{"num_hidden_layers": 13, "hidden_size": 96, "n_experts": 80, "experts_per_token": 4, "d_expert": 32, "d_shared_expert": 0, "hidden_act": "geglu", "moe_layers": [1, 2, 3, 4, 5, 6, 7, 8, 9, 10, 11, 12], "router_score": "softmax", "normalize_top_k": true, "routed_scale": 2.0, "balance_loss": 0.000584, "balance_bias": true, "router_noise": 0.05, "init_std_router": 0.0108, "lr_router": 0.00142, "vocab_size": 16384, "norm": "rmsnorm", "norm_eps": 1e-05, "tie_word_embeddings": true, "optimizer": "soap_variant", "learning_rate": 0.00411, "beta1": 0.95, "beta2": 0.95, "max_grad_norm": 2.0, "batch_tokens": [16384, 32768, 65536], "max_seq_len": 256, "train_tokens": 268600000, "max_steps": 7378, "dataset": "wikipedia_en"}
Below are experts of layer 9 (counted from 0) of a mixture-of-experts language model. Rows are named router (the router's row for the expert), gate (a neuron's input weights, with its number), up (a neuron's input weights, with its number), down (a neuron's output weights, with its number) and show model dimensions 0-47. Each number is 200 + 20 x the weight over its row's rms, rounded and kept within 0 to 999.
Before each expert's rows: "gets" lists some tokens that make up at least twice as much of what it gets as of all text; "raises" lists some tokens whose logits its average output raises strongly, later layers aside. This comes from a sample of Wikipedia text that the model never trained on. Tokens count by the router's weight.

# expert 51
gets: " as", " was", " is", " known", " became", " used"
raises: " a", " in", " as", " the", " on", " an"
router,181,223,221,197,251,179,215,171,206,185,198,199,248,238,187,173,192,228,176,202,179,231,203,204,213,189,200,195,220,211,230,179,220,200,207,189,205,209,171,215,174,200,216,196,222,196,212,214
gate0,170,215,234,186,218,201,208,200,220,194,170,201,172,194,191,195,175,223,225,208,228,166,235,218,175,215,239,182,194,182,192,184,228,196,223,186,216,213,186,182,192,181,217,209,193,195,201,212
up0,230,188,211,239,211,209,237,191,176,203,197,203,172,197,141,201,196,225,186,223,231,202,215,199,191,217,166,201,200,190,238,201,249,203,202,195,168,189,188,193,197,233,181,219,220,212,188,207
down0,212,206,221,176,193,195,194,175,202,166,212,172,214,192,250,203,199,237,195,197,192,233,164,197,231,204,213,229,199,192,192,169,172,185,197,216,211,207,192,184,221,188,193,195,179,176,213,197
gate1,182,182,180,202,217,191,196,213,158,233,150,194,211,223,200,208,199,197,199,160,172,247,171,185,200,178,203,216,221,192,219,195,205,213,171,191,204,194,205,211,204,200,209,200,220,202,193,209
up1,215,198,194,183,223,182,210,187,190,238,211,231,201,191,228,214,215,205,171,202,232,201,210,211,224,185,236,219,184,187,194,246,209,178,172,207,203,177,185,199,194,177,222,212,202,222,184,220
down1,189,192,186,167,251,167,211,198,189,267,183,180,221,197,209,177,168,192,213,199,208,151,218,216,218,223,181,221,205,181,191,194,201,203,216,220,187,201,202,191,209,194,183,195,189,174,213,178
gate2,184,189,225,219,199,161,165,196,205,207,198,214,223,223,206,186,185,198,205,201,183,243,190,193,188,202,237,247,226,176,212,178,202,187,206,226,198,189,172,200,221,195,183,198,189,215,202,197
up2,198,205,201,199,168,196,198,230,210,184,198,231,205,219,192,181,192,203,163,207,176,158,196,182,222,231,216,229,183,183,178,196,195,202,166,215,234,200,201,209,230,224,180,213,152,186,198,193
down2,221,200,238,216,211,188,200,186,225,225,183,193,231,198,231,216,195,223,173,187,227,212,208,216,197,150,194,201,192,236,229,237,204,178,186,186,197,207,191,213,177,159,220,201,207,141,190,207
gate3,174,183,178,193,205,213,171,218,207,215,231,186,236,199,187,191,219,193,208,217,203,199,181,226,201,195,206,143,156,187,202,204,207,249,170,204,191,205,190,207,164,187,172,175,180,201,205,205
up3,213,201,232,193,198,173,194,167,182,218,201,202,229,217,204,194,205,194,194,224,238,186,210,212,190,191,217,190,209,234,192,230,190,206,203,173,194,172,167,190,211,218,206,169,242,204,190,238
down3,187,215,214,177,200,192,228,239,254,186,187,190,178,195,202,197,214,171,185,199,172,205,218,162,228,226,191,220,220,196,220,171,189,187,216,181,163,187,226,182,209,201,233,211,234,187,184,204
gate4,173,202,202,210,218,177,189,184,216,207,208,214,221,213,166,183,201,209,186,258,197,219,197,201,216,203,202,198,193,188,217,205,195,171,218,223,189,184,169,167,206,175,182,199,200,199,202,206
up4,230,197,225,163,202,215,219,181,231,216,213,156,226,182,210,209,198,186,217,209,194,235,200,215,176,195,219,196,217,196,199,198,193,210,200,213,182,199,212,162,197,222,182,201,210,247,210,199
down4,213,193,222,173,172,178,224,185,204,201,168,214,242,212,195,199,215,190,207,199,190,210,195,200,243,238,170,209,200,179,223,211,215,205,216,210,223,197,192,218,184,183,201,202,196,200,234,206
gate5,227,184,197,176,178,200,219,172,217,204,202,205,179,197,220,189,224,206,180,189,210,189,182,182,236,195,209,181,191,174,222,177,200,177,161,201,195,197,205,213,215,243,173,243,204,198,229,223
up5,204,228,227,214,213,159,203,242,210,217,195,191,212,192,244,198,215,179,196,192,203,217,228,210,201,171,194,203,203,223,194,233,214,201,200,219,202,194,230,187,236,208,226,168,197,212,202,214
down5,180,209,204,217,202,246,216,192,220,215,245,210,189,223,205,197,192,186,199,217,213,190,200,217,161,230,164,195,202,243,206,224,172,184,185,185,208,191,172,214,210,209,213,211,229,197,205,194
gate6,211,194,195,186,211,216,205,201,182,198,218,250,208,187,197,212,206,208,202,226,217,220,191,199,197,195,218,188,200,208,245,207,228,194,189,200,164,209,179,204,173,222,218,190,213,179,228,216
up6,192,204,215,197,193,219,228,210,213,218,202,223,237,225,214,211,191,193,207,226,208,206,174,226,207,242,177,183,161,210,243,191,196,227,183,186,210,209,176,204,217,187,198,161,232,178,211,178
down6,206,193,224,201,199,205,193,170,212,211,201,232,209,212,196,185,209,211,205,193,229,177,266,217,191,185,168,192,196,227,233,179,195,237,211,194,173,172,189,213,177,233,244,222,179,211,211,192
gate7,214,215,212,213,212,213,250,197,221,184,190,219,233,165,227,167,198,203,221,196,224,204,208,197,219,216,204,207,205,202,223,170,229,230,185,223,204,213,223,166,201,202,220,196,214,191,232,173
up7,180,206,218,196,208,203,185,208,177,178,233,232,206,199,187,172,183,186,215,189,195,193,212,189,194,222,235,196,186,203,203,187,211,181,206,159,166,220,228,200,214,234,232,222,179,212,222,209
down7,190,239,192,192,230,219,194,175,177,191,198,203,196,190,188,170,193,215,187,157,174,199,186,183,201,229,204,211,192,203,177,210,251,193,199,221,198,213,266,201,192,200,237,221,204,179,205,193
gate8,191,204,187,190,185,196,220,220,187,195,210,191,198,163,189,192,222,220,172,205,201,214,169,216,177,202,175,202,210,241,174,197,186,200,205,193,201,187,232,228,179,211,181,180,208,197,227,220
up8,182,179,163,194,208,221,183,199,187,208,229,182,201,221,215,232,184,208,205,202,197,198,180,201,235,205,218,176,218,226,201,194,200,185,242,218,151,190,173,176,159,217,171,253,219,207,192,212
down8,205,169,180,193,175,203,227,213,198,175,184,154,231,224,223,179,202,220,164,212,198,197,219,215,207,202,192,184,218,193,178,191,197,197,218,217,180,184,211,207,191,195,182,207,193,225,206,198
gate9,190,215,174,219,213,195,183,219,182,218,209,223,170,170,204,196,206,199,227,207,168,217,228,220,205,167,226,198,195,203,229,188,155,198,191,194,230,195,223,244,201,203,208,167,250,208,244,199
up9,191,180,197,183,180,186,227,176,222,161,190,218,194,217,209,186,204,189,225,209,193,215,167,192,209,201,216,230,216,195,201,221,211,218,207,182,181,185,198,203,233,191,206,164,197,166,224,225
down9,154,229,179,182,180,190,203,194,162,211,186,174,172,195,194,191,179,211,171,213,191,209,207,165,212,198,198,201,198,238,199,179,174,171,191,210,218,191,195,181,216,183,230,222,222,221,181,201
gate10,194,222,142,170,251,216,184,164,230,204,240,203,247,201,194,206,217,217,171,188,202,208,219,206,214,224,191,216,182,186,175,190,180,188,190,166,202,219,175,171,209,202,197,187,170,194,220,185
up10,212,217,160,213,244,178,171,185,206,200,212,182,198,166,196,184,206,172,204,227,222,240,202,219,208,206,166,198,211,207,174,193,193,215,212,166,206,197,201,207,176,174,217,217,193,190,239,180
down10,183,192,225,180,169,220,189,206,181,175,213,209,237,194,190,226,184,175,156,183,211,174,217,192,209,183,180,203,199,206,179,203,203,159,223,182,182,167,177,250,225,176,195,172,188,192,197,186
gate11,198,216,196,188,196,183,219,190,201,181,226,208,184,176,191,158,187,202,240,207,191,187,186,175,191,195,234,206,163,242,201,185,232,168,200,192,210,216,219,186,204,211,194,179,200,206,224,222
up11,191,194,229,233,200,177,193,205,171,214,228,199,202,217,192,221,172,187,178,158,190,227,174,164,202,168,205,169,203,202,223,211,178,199,210,234,208,157,199,212,219,191,225,204,208,224,172,202
down11,227,165,212,180,187,191,190,172,203,198,212,197,171,199,162,201,190,193,187,213,234,215,189,183,227,159,212,221,183,201,233,196,195,205,220,178,212,191,197,192,193,166,190,175,225,196,210,173
gate12,188,192,175,168,217,172,220,182,180,193,206,188,168,186,192,221,208,173,175,183,216,206,209,173,190,204,179,169,211,192,203,169,211,199,217,230,213,223,170,169,175,194,215,187,200,216,209,271
up12,246,214,194,222,222,189,205,195,187,199,165,176,217,188,182,200,234,228,195,203,209,220,199,196,217,205,167,207,177,205,165,190,192,215,195,175,183,236,186,173,200,172,181,224,224,211,200,203
down12,193,204,225,208,161,199,192,181,213,189,220,225,197,211,198,240,180,172,193,226,206,179,215,203,189,182,231,182,218,194,193,195,208,186,168,179,212,161,231,187,183,243,172,219,204,195,203,175
gate13,197,221,202,171,200,184,208,167,220,248,225,199,211,201,225,226,196,188,205,187,158,223,191,181,220,176,212,199,188,207,189,219,188,205,196,213,233,192,182,194,140,171,164,195,203,206,191,232
up13,185,190,190,212,216,224,222,172,222,186,155,159,210,221,180,250,172,211,212,171,213,182,139,210,215,190,201,206,223,185,195,205,199,193,179,213,178,217,185,232,193,175,209,206,228,199,178,205
down13,203,169,160,199,204,194,151,223,218,179,169,244,191,210,205,224,173,209,192,208,232,202,245,199,209,179,178,190,200,191,209,188,184,193,237,203,183,211,210,174,246,181,194,222,210,174,190,200
gate14,197,216,195,186,200,187,220,199,203,174,189,207,203,183,208,187,189,187,181,173,190,217,148,187,220,237,200,188,202,195,192,164,236,165,215,185,192,232,223,198,218,222,191,202,253,237,226,220
up14,187,165,194,178,217,167,191,226,214,213,177,213,196,191,186,186,174,170,188,241,171,208,190,226,217,226,189,206,210,242,218,198,182,204,200,242,160,195,197,176,226,171,194,187,222,208,196,220
down14,193,180,181,188,210,203,221,184,193,152,216,164,188,208,165,196,175,199,219,207,205,186,209,207,199,223,176,174,245,207,190,172,236,190,194,190,234,205,166,220,200,192,171,193,247,226,201,216
gate15,207,182,186,173,230,178,206,160,217,202,185,130,192,222,192,222,235,232,188,193,202,216,178,211,210,176,206,204,192,175,158,185,231,204,194,185,221,207,200,220,177,215,153,188,207,192,194,193
up15,190,194,183,186,226,169,224,212,191,202,193,164,195,205,198,177,207,194,203,203,177,223,229,181,161,179,229,200,208,173,227,205,216,200,158,200,206,215,205,218,169,209,203,215,222,208,191,180
down15,243,219,190,216,166,198,200,191,199,197,188,170,175,215,167,202,190,194,219,215,184,204,180,188,230,228,195,186,160,191,188,198,234,200,231,180,210,217,221,185,203,184,220,178,192,216,201,211
gate16,195,184,212,209,180,203,240,216,186,201,218,197,157,195,198,183,172,227,190,183,199,175,218,165,158,203,202,220,218,232,183,208,199,223,193,184,209,185,174,203,204,211,196,169,226,168,221,208
up16,212,206,210,220,195,196,193,214,235,191,216,170,203,209,215,228,190,179,209,191,191,206,240,197,226,197,170,204,189,192,174,216,226,192,163,169,192,176,183,162,214,206,204,180,227,201,163,205
down16,208,193,240,219,216,205,198,172,194,215,210,183,221,200,222,191,161,218,219,205,181,196,200,248,189,182,223,224,200,187,198,196,217,176,210,183,162,239,198,255,190,195,192,181,188,222,153,171
gate17,189,193,192,186,216,198,182,188,243,231,188,228,228,204,202,191,212,178,196,209,173,206,187,218,197,199,201,221,239,220,198,193,199,202,217,158,196,190,197,220,197,197,198,158,179,195,242,186
up17,178,184,182,183,178,201,194,191,190,192,209,180,184,188,179,181,211,193,176,172,231,169,169,147,206,232,206,199,164,204,201,223,222,178,201,212,245,219,190,223,179,200,199,203,184,191,235,134
down17,186,195,232,200,217,218,208,222,192,170,176,192,175,188,243,168,171,177,206,242,180,199,206,199,199,189,206,206,195,177,215,188,203,193,195,210,182,184,245,241,203,196,181,213,220,193,194,193
gate18,163,176,190,190,192,168,190,225,199,191,187,214,224,194,186,187,215,193,216,192,186,204,196,200,199,194,210,129,207,204,180,191,214,186,218,215,189,194,208,210,206,194,232,253,176,224,204,193
up18,227,162,191,191,240,215,226,177,201,198,187,176,249,175,208,178,181,170,231,210,180,189,197,237,192,184,213,172,228,173,218,230,173,206,195,197,212,236,160,207,191,193,211,195,206,169,218,205
down18,211,194,232,170,214,161,212,231,209,180,185,160,181,215,161,200,188,196,218,189,195,244,194,235,225,197,210,207,197,226,177,187,206,196,209,207,167,203,179,204,195,175,190,200,235,224,185,165
gate19,207,194,217,218,227,208,215,213,176,163,180,213,196,205,203,226,232,201,189,236,183,218,213,153,204,203,179,196,198,219,199,207,216,232,206,234,215,219,229,220,219,231,179,183,181,194,214,200
up19,190,175,162,164,203,190,187,166,203,218,196,213,209,198,226,209,196,165,200,203,215,166,185,182,202,223,173,205,199,217,189,194,187,196,184,202,164,229,214,195,208,185,181,192,198,221,193,191
down19,218,185,204,204,162,191,224,196,194,189,203,200,166,172,207,237,218,201,191,228,205,193,186,183,206,180,179,180,221,243,196,195,185,202,201,214,198,195,174,222,178,163,177,189,230,183,211,208
gate20,192,198,197,195,191,190,222,189,198,170,179,218,204,231,175,249,209,171,214,185,174,208,200,210,179,193,213,228,173,184,204,209,173,210,215,194,223,187,211,167,186,202,181,177,178,158,209,191
up20,213,193,209,195,202,222,228,198,199,206,205,205,188,223,209,194,189,192,165,225,195,195,184,192,202,207,167,223,205,238,197,215,208,183,218,148,196,240,192,172,188,235,173,206,170,193,228,202
down20,233,213,196,182,212,214,222,211,186,184,208,201,193,150,196,193,234,187,246,225,222,191,231,202,192,236,210,154,189,179,198,179,200,203,211,207,203,219,175,203,196,211,183,211,200,184,180,158
gate21,184,183,179,203,211,195,206,175,177,204,185,200,173,210,228,172,214,211,189,224,167,204,222,186,166,200,242,193,240,213,187,192,185,199,201,186,183,209,189,212,187,193,221,224,208,205,183,195
up21,166,228,164,185,220,211,215,174,180,215,213,208,214,225,216,205,255,176,208,203,201,236,174,194,204,237,207,212,222,185,185,221,191,177,201,229,203,165,182,208,215,179,180,178,241,199,221,219
down21,218,223,188,201,203,255,187,204,203,158,198,212,188,224,186,209,190,212,198,186,202,207,203,196,190,162,221,211,181,173,236,178,200,206,176,212,180,228,212,178,220,203,197,170,192,189,195,191
gate22,203,216,169,210,213,173,203,201,182,205,205,206,206,245,196,198,241,180,205,197,202,220,204,225,184,164,170,201,178,202,198,210,221,159,201,156,212,217,191,218,183,218,193,206,157,191,201,176
up22,196,178,191,204,184,215,179,221,224,221,212,208,215,182,225,187,212,181,225,239,221,180,218,162,200,225,186,209,190,230,213,207,228,203,172,210,207,194,202,215,197,201,186,220,205,175,236,170
down22,199,207,208,214,207,172,205,212,192,225,199,215,198,211,209,233,217,201,235,188,214,230,223,210,202,193,176,251,201,193,168,231,218,188,240,181,179,205,211,204,252,185,245,183,181,233,170,222
gate23,190,202,186,236,238,187,186,168,210,171,195,193,217,171,183,195,203,221,200,220,239,206,197,200,211,233,217,225,212,200,214,207,206,224,223,220,213,211,194,217,231,197,217,202,181,192,236,217
up23,209,202,175,213,196,192,171,210,212,205,215,214,192,230,224,225,235,205,173,178,192,210,239,164,204,190,256,200,230,213,196,239,185,189,183,200,180,199,177,216,214,193,188,215,227,210,180,204
down23,186,166,194,195,161,238,179,213,228,173,221,214,205,181,224,205,221,174,187,195,184,204,160,202,207,187,177,199,192,212,169,201,205,182,205,189,184,167,190,182,184,192,175,165,214,196,214,215
gate24,206,193,197,191,189,202,190,157,206,199,209,229,183,225,204,204,238,221,200,187,223,229,208,227,196,178,237,181,213,190,182,209,174,209,192,181,185,170,189,201,173,194,148,196,163,194,198,207
up24,199,210,229,194,226,209,199,214,186,197,234,211,188,189,178,229,192,213,198,162,230,169,217,184,179,216,176,199,180,192,145,182,212,173,226,219,198,192,158,187,196,186,179,184,209,167,229,157
down24,160,179,202,192,180,163,193,189,253,207,210,204,180,157,221,227,199,190,194,192,221,209,150,213,230,210,203,218,209,205,191,193,177,196,218,147,198,214,223,219,197,191,216,202,215,209,204,205
gate25,174,179,222,194,214,210,186,214,213,179,172,192,251,237,207,221,203,201,199,187,198,189,183,202,219,167,172,179,219,232,197,181,217,218,226,203,218,197,186,213,181,196,193,184,202,235,191,179
up25,181,159,200,199,193,219,214,191,207,226,201,205,215,205,218,226,164,196,155,188,223,214,189,186,188,219,163,203,163,218,203,175,191,173,237,198,234,201,205,192,185,181,207,232,167,211,160,203
down25,208,233,224,232,225,195,196,227,225,216,187,215,170,216,192,199,220,203,206,195,195,189,222,179,195,138,164,215,185,195,206,224,167,203,221,235,196,204,228,200,211,202,212,209,185,193,184,169
gate26,227,148,206,171,234,213,192,204,212,196,221,221,205,230,206,202,227,203,194,209,175,172,217,213,168,204,202,210,166,187,208,197,202,187,226,206,224,222,211,207,218,210,199,240,202,242,191,224
up26,229,198,211,202,216,201,207,199,207,161,192,234,193,211,193,198,209,219,217,178,181,226,192,223,186,199,219,194,208,197,185,189,203,173,206,201,211,186,216,210,189,209,233,239,200,218,204,199
down26,208,164,214,197,187,196,172,208,173,187,231,175,201,211,242,207,201,183,227,197,203,185,207,176,214,213,162,198,202,204,203,220,219,193,224,213,175,181,192,212,212,222,166,188,223,163,200,199
gate27,186,196,211,212,178,200,169,174,232,177,197,214,189,223,209,185,205,225,180,211,229,227,203,188,196,200,221,219,199,203,151,184,202,202,201,193,182,199,213,178,235,190,205,218,202,226,188,262
up27,229,184,174,207,193,227,203,199,175,197,194,191,211,203,223,198,225,212,178,216,193,220,203,204,211,202,230,229,211,182,201,192,208,200,210,151,185,209,171,219,220,191,238,183,207,174,172,209
down27,198,220,194,209,202,222,215,187,186,200,172,206,172,169,198,192,221,166,235,195,168,193,188,238,194,179,207,234,175,236,177,179,210,182,198,167,201,206,169,218,189,248,200,203,207,209,176,179
gate28,166,199,202,217,209,225,206,182,168,206,191,157,212,223,221,181,179,231,228,248,198,212,217,203,201,207,179,179,219,208,169,207,191,175,204,211,215,206,204,192,156,206,209,159,220,217,214,220
up28,212,184,187,179,161,219,194,204,223,200,202,196,187,203,217,192,212,195,194,254,187,194,218,180,219,195,182,226,212,200,215,214,186,204,257,208,172,210,190,169,192,184,185,183,206,197,202,179
down28,212,202,213,212,196,140,198,186,228,197,168,184,204,228,216,189,197,199,203,195,209,201,204,233,182,158,212,172,204,199,198,173,217,192,202,205,205,180,216,213,169,196,182,181,177,186,235,184
gate29,227,231,195,222,224,172,205,208,174,196,224,204,195,172,178,189,187,199,158,225,194,182,220,165,212,203,202,164,185,231,202,184,225,214,192,202,197,196,188,177,221,212,190,209,178,209,191,190
up29,193,197,242,187,225,201,208,174,223,203,194,196,196,179,207,197,190,199,161,175,229,206,186,224,185,195,216,205,232,218,199,197,191,166,217,214,189,205,220,222,220,205,198,186,181,207,171,184
down29,207,214,198,221,202,207,176,190,173,171,169,197,208,184,182,203,219,204,185,200,178,212,187,205,172,206,230,220,181,216,212,228,229,160,219,215,207,191,225,200,191,212,201,186,209,246,161,167
gate30,174,195,234,215,207,210,213,218,205,218,221,210,203,225,189,205,174,200,160,206,212,215,204,205,208,198,186,222,223,231,186,156,201,203,204,210,218,225,179,229,233,228,176,188,209,220,218,195
up30,209,209,200,207,209,211,217,211,198,167,198,204,185,216,173,206,214,173,205,243,217,176,226,233,227,193,199,198,201,201,243,167,207,194,192,191,148,243,181,182,244,206,202,207,187,191,215,173
down30,220,198,183,197,176,228,207,175,195,205,198,196,218,237,218,187,214,210,218,221,217,201,163,172,205,189,205,209,189,168,195,205,196,178,202,199,199,178,240,194,214,197,217,194,186,196,196,169
gate31,191,186,190,202,196,212,236,190,187,171,188,222,259,195,190,183,204,201,203,171,194,182,213,212,197,229,213,195,218,207,212,145,179,179,231,227,185,216,200,205,196,211,222,152,258,202,211,211
up31,232,192,208,214,202,195,192,152,216,216,218,200,155,207,227,206,241,201,175,210,213,236,199,170,208,148,213,179,183,218,213,200,178,198,172,194,197,189,206,169,206,217,166,189,185,220,149,210
down31,219,223,192,184,196,221,218,198,171,213,228,210,215,187,219,207,202,190,228,178,169,203,178,234,213,225,195,224,202,221,200,164,194,201,224,174,153,155,222,203,210,180,190,185,223,213,198,227